Weights of a small mixture-of-experts language model, trained from scratch on English Wikipedia: 12 layers, 414M tokens.
Below are experts of layer 9 (counted from 0) of a mixture-of-experts language model. Rows are named router (the router's row for the expert) and show model dimensions 0-127. Each number is 128 + 24 x the weight over its row's rms, rounded and kept within 0 to 255. Numbers have three digits each.
After each expert's rows: a language model's description of what the expert responds to; "comes before" lists some tokens at least twice as common just after its tokens as in all text. This comes from a sample of Wikipedia text that the model never trained on. Tokens count by the router's weight.

# expert 0
router:178126109107118156146128150147129161121162140120141115190155154140116097140131117107108128114099103126077117151167151133141117161128107095138115126137114132128125096169100093181118127121141116095130120085127118149072111130117133126152093119102172126108155124095147158114135170137127126121127176136118162122080095133082120142156093136163174129163108128102160154137159129093118125121097
It responds to: Head nouns for works, careers or organisations after the, a or his, often as subject, such as album, film, club.
comes before: " was", ",", " of", " in", ".", " is"

# expert 58
router:185154107123136122159133139145101163128123122152158166094129131118130140114145132123133158129071121157148148147131146095122131154111068150130138121125168140167132130133071097121105127143132140139144101081166149177085106137156125134178096108141105095113132102126096123129119168093166143121154129125149120158106102182131139119106137122126114165153118131133133162084153118155099126089138
It responds to: Commas ending an introductory phrase or clause in prose, before he, the, she, as in However, Although, appositive names.
comes before: " he", " the", " and", " she", " it", " which"

# expert 1
router:107102122140135075130100121100142058125140117108131109161155109124187094110134117076138152122166112144084154133146164115160129144145161121133160103096148144169117133156148093095137136085159121109165113083123159131139137134173131136110158132132147134138166137105124128134091122105068128125123132132139144165138149126145099113106136110119131105141133142158173151117117158108118085108106
It responds to: Prepositions like at, by, of, from, with after participles or nouns in location, event or credit phrases: "held at", "discovered by", "confluence with".
comes before: " the", " a", ":", " least", " his", " its"

# expert 57
router:096145144124138106098151124147130144090147150098116124137149194100127106092124117112112117103117136113115089111125149124151099132130123175123178135133105128144092156164144143137130143135112106163144171088089110140139123123134161158157158142143110150105162111115103125138105098179091109099134156110143161119111132108164131107170132118178181114098114127128153145135089068127130132092122
It responds to: Past participles after was, were or been, often followed by by, in or on, such as located, released, held, built, acquired.
comes before: " by", " in", " to", " on", " as", " at"

# expert 50
router:103145130097131163181170136140110075139142135145076105095148113138130125169142134091109109131121161120104138082113084142125114105122094108137100178096187102150130151130120134123162141083086125151125127114088149158155098136119130111155145128138136127126139114130146158183138129139162145097192109083098105127142142144123114120125170098142126132115145136113128142136119105109093130135147
It responds to: Words inside fixed phrases like such as, known as, as well, part of, in any form, mostly before as, to or of.
comes before: " as", " to", " of", " in", "ly", " for"

# expert 3
router:115126136107147154104145119162159153126122110117081133113131116105161105125146061140157137151179131152115079126128137094111097144156112155166147168065148139163119120084083115110138094126107061162083112109112128142160108130148140121138137092186143143143120131155141081120132118130125112137096166110151156145102118127119117112139120156141162123107107148141124140118119116113125100118134
It responds to: Main and auxiliary verbs after pronouns, to or not in narrative prose, such as does, make, give, did, meets.
comes before: " the", " a", " not", " be", " her", " him"

# expert 56
router:119119103133155103147147090115125181150101109164141164106130094104108151148106161127145151151129119100087095131162125113102094141171149130082174101122130101100144115135143097123152126141104138105152124120100109156151082171127154083118153146116172141152133112160116135090134103166122137122120109102087135135110121127159123121133126079140164110137130149153164147080111103149106143115090
It responds to: Prepositions in, during, from, on, mostly sentence-initial In before a date after a paragraph break, plus in before a place or setting.
comes before: " the", " ", " a", " his", " office", " this"

# expert 16
router:112190131128141160132134128138165136150147127133101098137095110099149118136164142134133074120072087150145133127150172104131129141094121139139164148099117103140109153154096130129146159097157148177098105096103119110106137128120112110099129148119092108100127163112093164076130119153139115089119106137116173129121115157135139133144158140127100155083115144142152159166150151119153087157120
It responds to: Closing brackets and quotation marks, often right after a year or number, in filmographies, track lists, birth–death dates and table cells.
comes before: " |", " is", " (", " |\n", " and", " \""

# expert 52
router:155102121117150129158135171122152137130104152164134085134104107151129113156097129110130128117095118106142119143126090170104113157163116151106147126098108117111134144112113130152152113091088168151123117114134144100131133162174142112125049135137155188082103104109086170095135148114130155175120123104136172134111125138145147118146100146119093114111105103134141103161124147116156151148155
It responds to: A standalone space token, sometimes a dash or slash, placed right before a number such as a year, model or race number.
comes before: "201", "200", "202", "199", "198", "197"

# expert 30
router:098158119118096150184097119113121111148144158142116127113083150133126134138091168093133126119095139123137111122167086144111139147116098087162170136176097154159088119145123147148122157096165091182098129140129095123120142152148127149131117166099097133138101106135122151093128160107101088136148082136108142121129131124147136137108160083110116143140135103130137115157165138124154166147164
It responds to: Small numbers, dates and times inside tables and results listings, such as Round 5, May 13, 2009-07-31, 2:59 pm.
comes before: " |", ";", ".", ":", "–", "\n"

# expert 8
router:149126118091125141133136134133158158107166146121151121118195146098098131106098114193104103138162135119118110132130130128156146157148084160143107099128140097154101120146064097169157112127122083162129109122126152133155127148087140133137115111157132133141129132135080137144122158145137131097115138164163133125100150148104140099133106145179103129135142084139113135090117131157125083122073
It responds to: Plural nouns or plural suffixes after quantifiers like other, two, these, many: sites, troops, cases, parts, friez|es.
comes before: ",", " of", " were", " and", ".", " are"

# expert 18
router:098108104106165148161090097165095103166143105157121121148108113121126132134136139097165093132090152123140145086112126094125154133155094135174168108148108133151091141115134146160126154127122102146136163146167152106109128101122111156166108096116122154134124125072147141126112176134095106106131111145099111112092142117142148152127190108086096140142133096147100110138161156106116111142143
It responds to: Digit chunks in street addresses, bus routes, counts and date ranges, such as 1570 Homer Road, 309 Main Street, 300,000.
comes before: ".", "th", "–", ",", "%", "0"

# expert 54
router:123098103110142112140153117139164086083127138105100164151118178159126101137125096125097122102128117111100121104087149125143114119115150095161150169113149111100141090124099078160130113127100095113130151131136142119069103141137088151136119127098134154150122118079149130110148168099157102124091170110147163100130162152130133134108148151143107128114152161116139172150157151093152130150120
It responds to: Word fragments and second halves of compounds in running prose, such as gable-roof, outgrowth, boyfriend, round-headed, island.
comes before: "ed", "ing", ",", " of", "s", " and"

# expert 49
router:109139140105130086151069142135099159136092125147105154147114118163165090124103103105119105115156173133131137127166100124107147128155163143139129131140132147145099100125138116142141110091109139142126125145099146134112125110134109139084111138145105130140180150150134135099105106147069115100156127140113138124165120067170176174123124138138129122091148133171106122124158146086167085114161
It responds to: Last digit of years split after 201/199/187, in office terms, birth and death dates, and tables; also °E, BC, lb.
comes before: "–", ")\n", "\n", ")", "),", " ("

# expert 34
router:125134102115174096126111151130138137115127172154111136142088153141110125172162095132160142118141139156171152129103157120102117138121121157065132125137139144174080157131085095111110143160107111138133104092122127139098121124136131103084133103161161115137148117152177139150134127119120160140095163163167146122071109153121119149123163111103131120122121171113133107112078082145121113150127
It responds to: Hyphen bullets and pipes at the start of a new line in lists and tables, such as cast lists, name lists, Born: entries.
comes before: " ", " The", " List", " Born", " \"", " B"

# expert 19
router:117143115126150112131115073162129158137128115151132139113100101156088149132109144093151161122111178102122160133105131141136157122092106106150144128143127124164116143092165137150094093139134122154142130124137113159063149103088108126150102126125150132134135103164155151109089116131097108142149100153085089123158112161117132127108141120122133151169219083116146106128114132116133118098134
It responds to: Standalone one- or two-digit numbers, mostly days of the month after "On" before a month name, also list numbers, scores and table values.
comes before: ",", "–", "th", " July", " October", " September"

# expert 36
router:126099100109132114116148157100144150137115141124191129138177143096170179128134129149123167137177121149130139123120110098138117094134106141153170136076169138131171116076111112086102097133138099140131152088130169148108094134109121088145133068131145135154163143107104146108111126112105110120121176148143109107146145164117125114153149141147140122094098122138118115095155150125118099128119
It responds to: Prepositions linking a noun, participle or adjective to its object, mostly of, plus for, with, by, regarding, as in treatment of, threatened by.
comes before: " the", " a", " his", " their", " this", " her"

# expert 24
router:156163106137125129094106127131120142154157157106132110156153109110194113105122149122128105148107146128131137140099128152088111096109098167081152109127153151100140148165135114110144135099126170148093142121096121137118140094138102121095154113132117111182161167149122160097114089170093131150142138177120131154112141135089116138143150139117122165069108168153148113124156102141119107110104
It responds to: Colons after infobox field labels and semicolons separating list or table items, such as Weight: and Born:, plus list-opening dashes.
comes before: " ", " —;", " Green", " UTC", " List", " W"

# expert 17
router:108123109129161165124153122131097149125104131158085147106145106169116085169095089106114162135158129106112109092099118146112120109140165112131143136161098119167179116130173133076109155120128116150148125111155108114106149117116114134138118112113087113143168109127136102130133129087109198123167117159139081145159158165150148114138149096138166126118131145092153142135097123143135135104118
It responds to: Words and suffixes marking periods or order, especially th in 18th century and early, late, mid, during, first, second.
comes before: " the", " century", " ", " Africa", " life", "-century"

# expert 39
router:118156155099142164129122103122165123144109154111173091084152111100141105164113153093072136129126139111102074142112125127119116136130144144092140116095140112077142133170171155169149145094104129101143148161139143159094140159090131118131138144126133152088094109118104130085103173153114130111156182121165136093128131152155104141105148135109132126155130131128137137158132101112151135107099
It responds to: Blank-space tokens before digits in table cells and score lists, such as column numbers 2, 3, 4, plus dashes in 3–0.
comes before: "1", "0", "2", "3", "4", " |\n"

# expert 22
router:090150187145115137107108089143142140144126130080128175101138120151126128160159134119125107093166131126152130106146101098189119141101113115153154146133125136126135100155132165174112146101139133111112175130145111146135120146144117168117125169089085138105118153137134097111101125123081110086167100132111130107161173118126110142110160110089142120130125093138072137150151136093151132108132
It responds to: Digits and number pieces inside tables of statistics, votes and scores, including inside thousands like 2,076 and fractions like ½.
comes before: " |", " |\n", ";", "–", "%", " ("

# expert 25
router:148145100088191149121130165130117139162132125159121093116144130098119137116168129124113143105088149168162137140069156130141094128116099154146155130078150131084124125157133127116120119126126143167155088111070161171155110104107140123160133102118098126155128130108098105125113141126138112102112176119162109136093128168124121145120179119143128120146114176133136119140097140156089121102119
It responds to: Commas, often after a plural or -ing noun, that start a following clause or list item: "respected, though", "visitors, an average".
comes before: " and", " but", " which", " with", " including", "000"

# expert 43
router:132105100132148111135152062117165160146126117126143111160169124161155131115108087120149176127157093152132102156112140123147098141132106108108145171132156165100152110099097092115138105171115093130125141094094131151081169111142163094156106150131148140155142105119093100100137134141122155152165124115133148146165132085099113111162120118094174123151127104141123142103130163126142116125126
It responds to: Prepositions right after a verb or at sentence start before a date: "elected to", "announced via", "returned to", "On September 16".
comes before: " the", " be", " a", " his", " take", " make"

# expert 5
router:175101125157119121144136074164158161126120140122129102161117138136172136141098133137171151155111093149085129136154144137153117121100163177082142131144161135162106150128109085088125106106153117117110107163121100150148156090146151110103149133158120121130130178141116116128138133106100146144130130165136078170123128109120128175094126101121128102127091158098100117111131152162097138126157
It responds to: Pipe separators between cells in wiki tables, especially football squad lists before country codes like ENG, BRA, ITA.
comes before: " ", " USA", " MF", " DF", " ENG", " FW"

# expert 7
router:126133125102103142131107135083124109155128084092109155142115150183122085160137147102119103153158119141090162126095157106151105148121142143153139119102129135174131153153164114166088118105138073120135078092092114114145156155194123156128118129130103153129090113075145107141113117096107131119133101193161110129116121123130137122132124137166141130087098120137143125137129115122128127151147
It responds to: Job titles, ranks and kinship nouns naming a person's role, often capitalized before "of": Minister, Secretary, Director, brother, screenwriter.
comes before: " of", ",", " for", " and", " General", " in"

# expert 59
router:108127129122127141090161122135141122140159064114128142143140098086135155162143136155120123135171117134118132127116095113140115119184083133118167114150162143114153101149148141101168149128143143089136160122170169170132130086101131148126146148126139084131155144095103097165139159117135096137118103135148097106102147130121113124161110142142090128151139158148098138144147105097089098076086
It responds to: Function words and terms in demographic census prose, such as of after percentages, population, median, households, than.
comes before: " ", "%", " a", " of", " population", " were"

# expert 10
router:133119121087084148114094156111112120136140150140155117160142163158151126129127144128106123137118158084125101128178123118083134131132180094129095100126115111136129090157087130163178109125156114125122112103095086116153103121121117159152129144101085174094172147095132149120136121112116111109165118146151175132139106098148144102144093156198134116125101117118144165144134111115139109128133
It responds to: Nouns that name what an entity is, in short descriptions, list entries and headings, such as film, politician, footballer, vocals, church.
comes before: "\n", "==\n", "\n\n", " in", ",", " ("

# expert 31
router:164089143143128167117135148066126104135131111200112106142101161149094137114128141111100122125111115118120122169155130159122158167114147111128131120151078142144072096141102122152158116103147144133107138120129097102103150118144156145145100141136116159130126117096128116110114132156101114158118135168142131168095090108142176154143106125174136121088136133165145130143108146122113170113074
It responds to: Head nouns ending names of organizations and events, such as University, School, Institute, Award, Museum, Festival, Assembly, Championships.
comes before: " of", ",", " (", "\n", " in", " for"

# expert 32
router:115099167089130152154091084160122140128138075138124161162110103130136133129132108132146089104091137128122119127122120107165113121163095117076146125154151158110162136139122160174095121177113151132120176171122151151121145148150136157137097133136127180080130110103111140169102122170112126099103149142135143113090128142091112159092115122122137095142116097118102126150141108110102128139160
It responds to: Dashes, dots, slashes and spaces joining digits in scores, records, ISBNs and ratios: 16–5, 20.10, f/2.4, ISBN 3-.
comes before: "1", "0", "2", "3", "6", "4"

# expert 40
router:117139127134124144127149151125110181108125093131091123137114125166107116121153102146148117145099142187139140181151176093180115139111131135114137107144113127152156101149153106110117158181164155139137142120167119184076095110144143103104106113117089157142097098136117142112125125137096144093126127109120118141101112138149097089144096110106126106126105161120171140112119136118120113116067
It responds to: Sentence-ending periods, heading closers and clause-joining and, until, after, before, when, mostly in biographical career narratives.
comes before: " He", " The", " In", "==", " She", "In"

# expert 4
router:134158191158108130146153163088161107155114135104130139098123112122118148124090144141130124152185160169137072081110086118184166143110144104092173132103098129133126117125120147147170120121133124149103094143136158175141142143149129111106126141093157142121110090149088111160147108079114107085121087131134123110126155132138143141092123135124115109147135127117130152114128118129129091119119
It responds to: Closing pipe plus line break ending a Wikipedia table row, plus header separators, percent signs and coordinate seconds; election results, rosters, standings.
comes before: "|", " |\n", "|---|---|---|---|---|\n", "|---|---|---|---|\n", " |\n\n", "|---|---|---|---|---|---|\n"

# expert 62
router:150165129109140085111146149141170154146124142117126162155174109124147107113111055162121155098140137138113138098114110137099145113094107157143164113137125116147117159080129108103116131163132078111135179118127172103139127160144144115142158078134109100112119137100113136107114166155132117122132146082129106122118116116115172106147128117152145118091125149137120158103181075116158108143137
It responds to: Past-tense verbs and -ed or -ing endings in narrative text, often after to, which or had: led, caused, back|ed, launch|ing.
comes before: " the", " to", " by", " a", " with", " on"

# expert 21
router:155116146150093104149144083085126096126105127095153098154108138139089145110144156125151110100166082147169128113147145135121106140103083100123112128144135153111087082114117130121104128128127157088091109104104112115142142146154149160085149128159108093155078120108118099143130103116146150176122111136140094129155155117154179118164124145115132157143138155152154167140104125140156151149154
It responds to: Party names and words in election result tables and institution names, such as Liberal, Labour, Democratic, of, gain, Margin.
comes before: " |", " Party", " Democratic", " hold", " Act", " votes"

# expert 20
router:159154176105123106128139113126173145125141132106153103107109124088156132153138126123148089120114095133103169153109136150201121079101158127095097115116185143096157125178116106127148141160131105098127166154143140153122141117093129130087128140161130101140111145136100112098104138127111092147181100144127110110110139159110138149124151163098125150138109149109108119135159100156135159103113
It responds to: Pipe and semicolon separators between cells in sports and statistics tables, e.g. after GA before GD, or between W; L results.
comes before: " ", " —", " +", " −", " Team", " ."

# expert 48
router:147131141156134127158073092142158117135134157154149104148090097113107123155147133135150130132139144115088058126138179147107137125152120162076144121141125152143121150153127112109099134136092108145132105144151151145070087153161134110082117153152131070105112132150112117117176188161100108120136160135141122137109123117141106155161115136108119115158159163120141124145098140119124133118152
It responds to: Bare space tokens after table pipes, line breaks or months, before numbers, as in | 54 |, July 24, September 2011.
comes before: "201", "200", "1", "3", "2", "202"

# expert 60
router:116115150169096142125157077110155104128096091112131140128092170127135150129125168126139127121122090137097083148150113133170129149082125139129141123109101135127094155144096136113116125127142145120054118182142086114107157159174147157096116142134112156075115140118117089147132128128141122112148150125122153147171122117129145158090151084091140095120125162149105125139132157146120158140105
It responds to: Final pieces of personal or team names in sports results tables and cast lists, such as Letterman, Earnhardt, Ljubičić, Larkin.
comes before: " |", " (", " |\n", ";", " Racing", " vs"

# expert 51
router:127102168099166166108085144135099148120150151135144163112144123159100109160099145098150161109123160106123141127150120097095143115171103131143101115116096073162152108110144118132112082145138088171155122093144143153120116125112139146161143119110141158094127087143172097098111109125128142143114153135122140150096102120132131087102116117115175181128142085149124139103130133099157156132152
It responds to: First three digits of four-digit years after in, born, from, or dashes, such as 199 in 1993, 201, 200, 196.
comes before: "5", "0", "6", "3", "4", "9"

# expert 63
router:100147127132077148107119144129111067133106124109145139135163145129142131117121108131085127135137169086161081129112078144100153122117104116159093125116137140081100102126167148128126108102104144083102173171102121104125129103115087145119123124145118154148121135128124144136106092145118152122154113173166108088124163111133180155097157164156120125163147127167143148154113122143158113145115
It responds to: Values after colons in infobox-style lists, such as colours White, Black, band roles vocals, keyboards, drums, and genres and numbers.
comes before: ";", "\n", ",", ":", " (", "\n\n"

# expert 15
router:097158123092143152139100161137095140144140119124127111125148101105127127095146099144154132138100123173147143141172100118092132138099141100132169090146091159121163124147111120130149119157118137145078144138122153153131148125118089120110138146127143090111133146119120122105089180158103130121063145187169129163097086120125119112131121128104116104134118145110160199113124084129110127150149
It responds to: Full stops ending sentences, often after a plural noun or name and before The, In, It; also )., "., ... and heading endings.
comes before: " The", " In", " It", " He", " This", " On"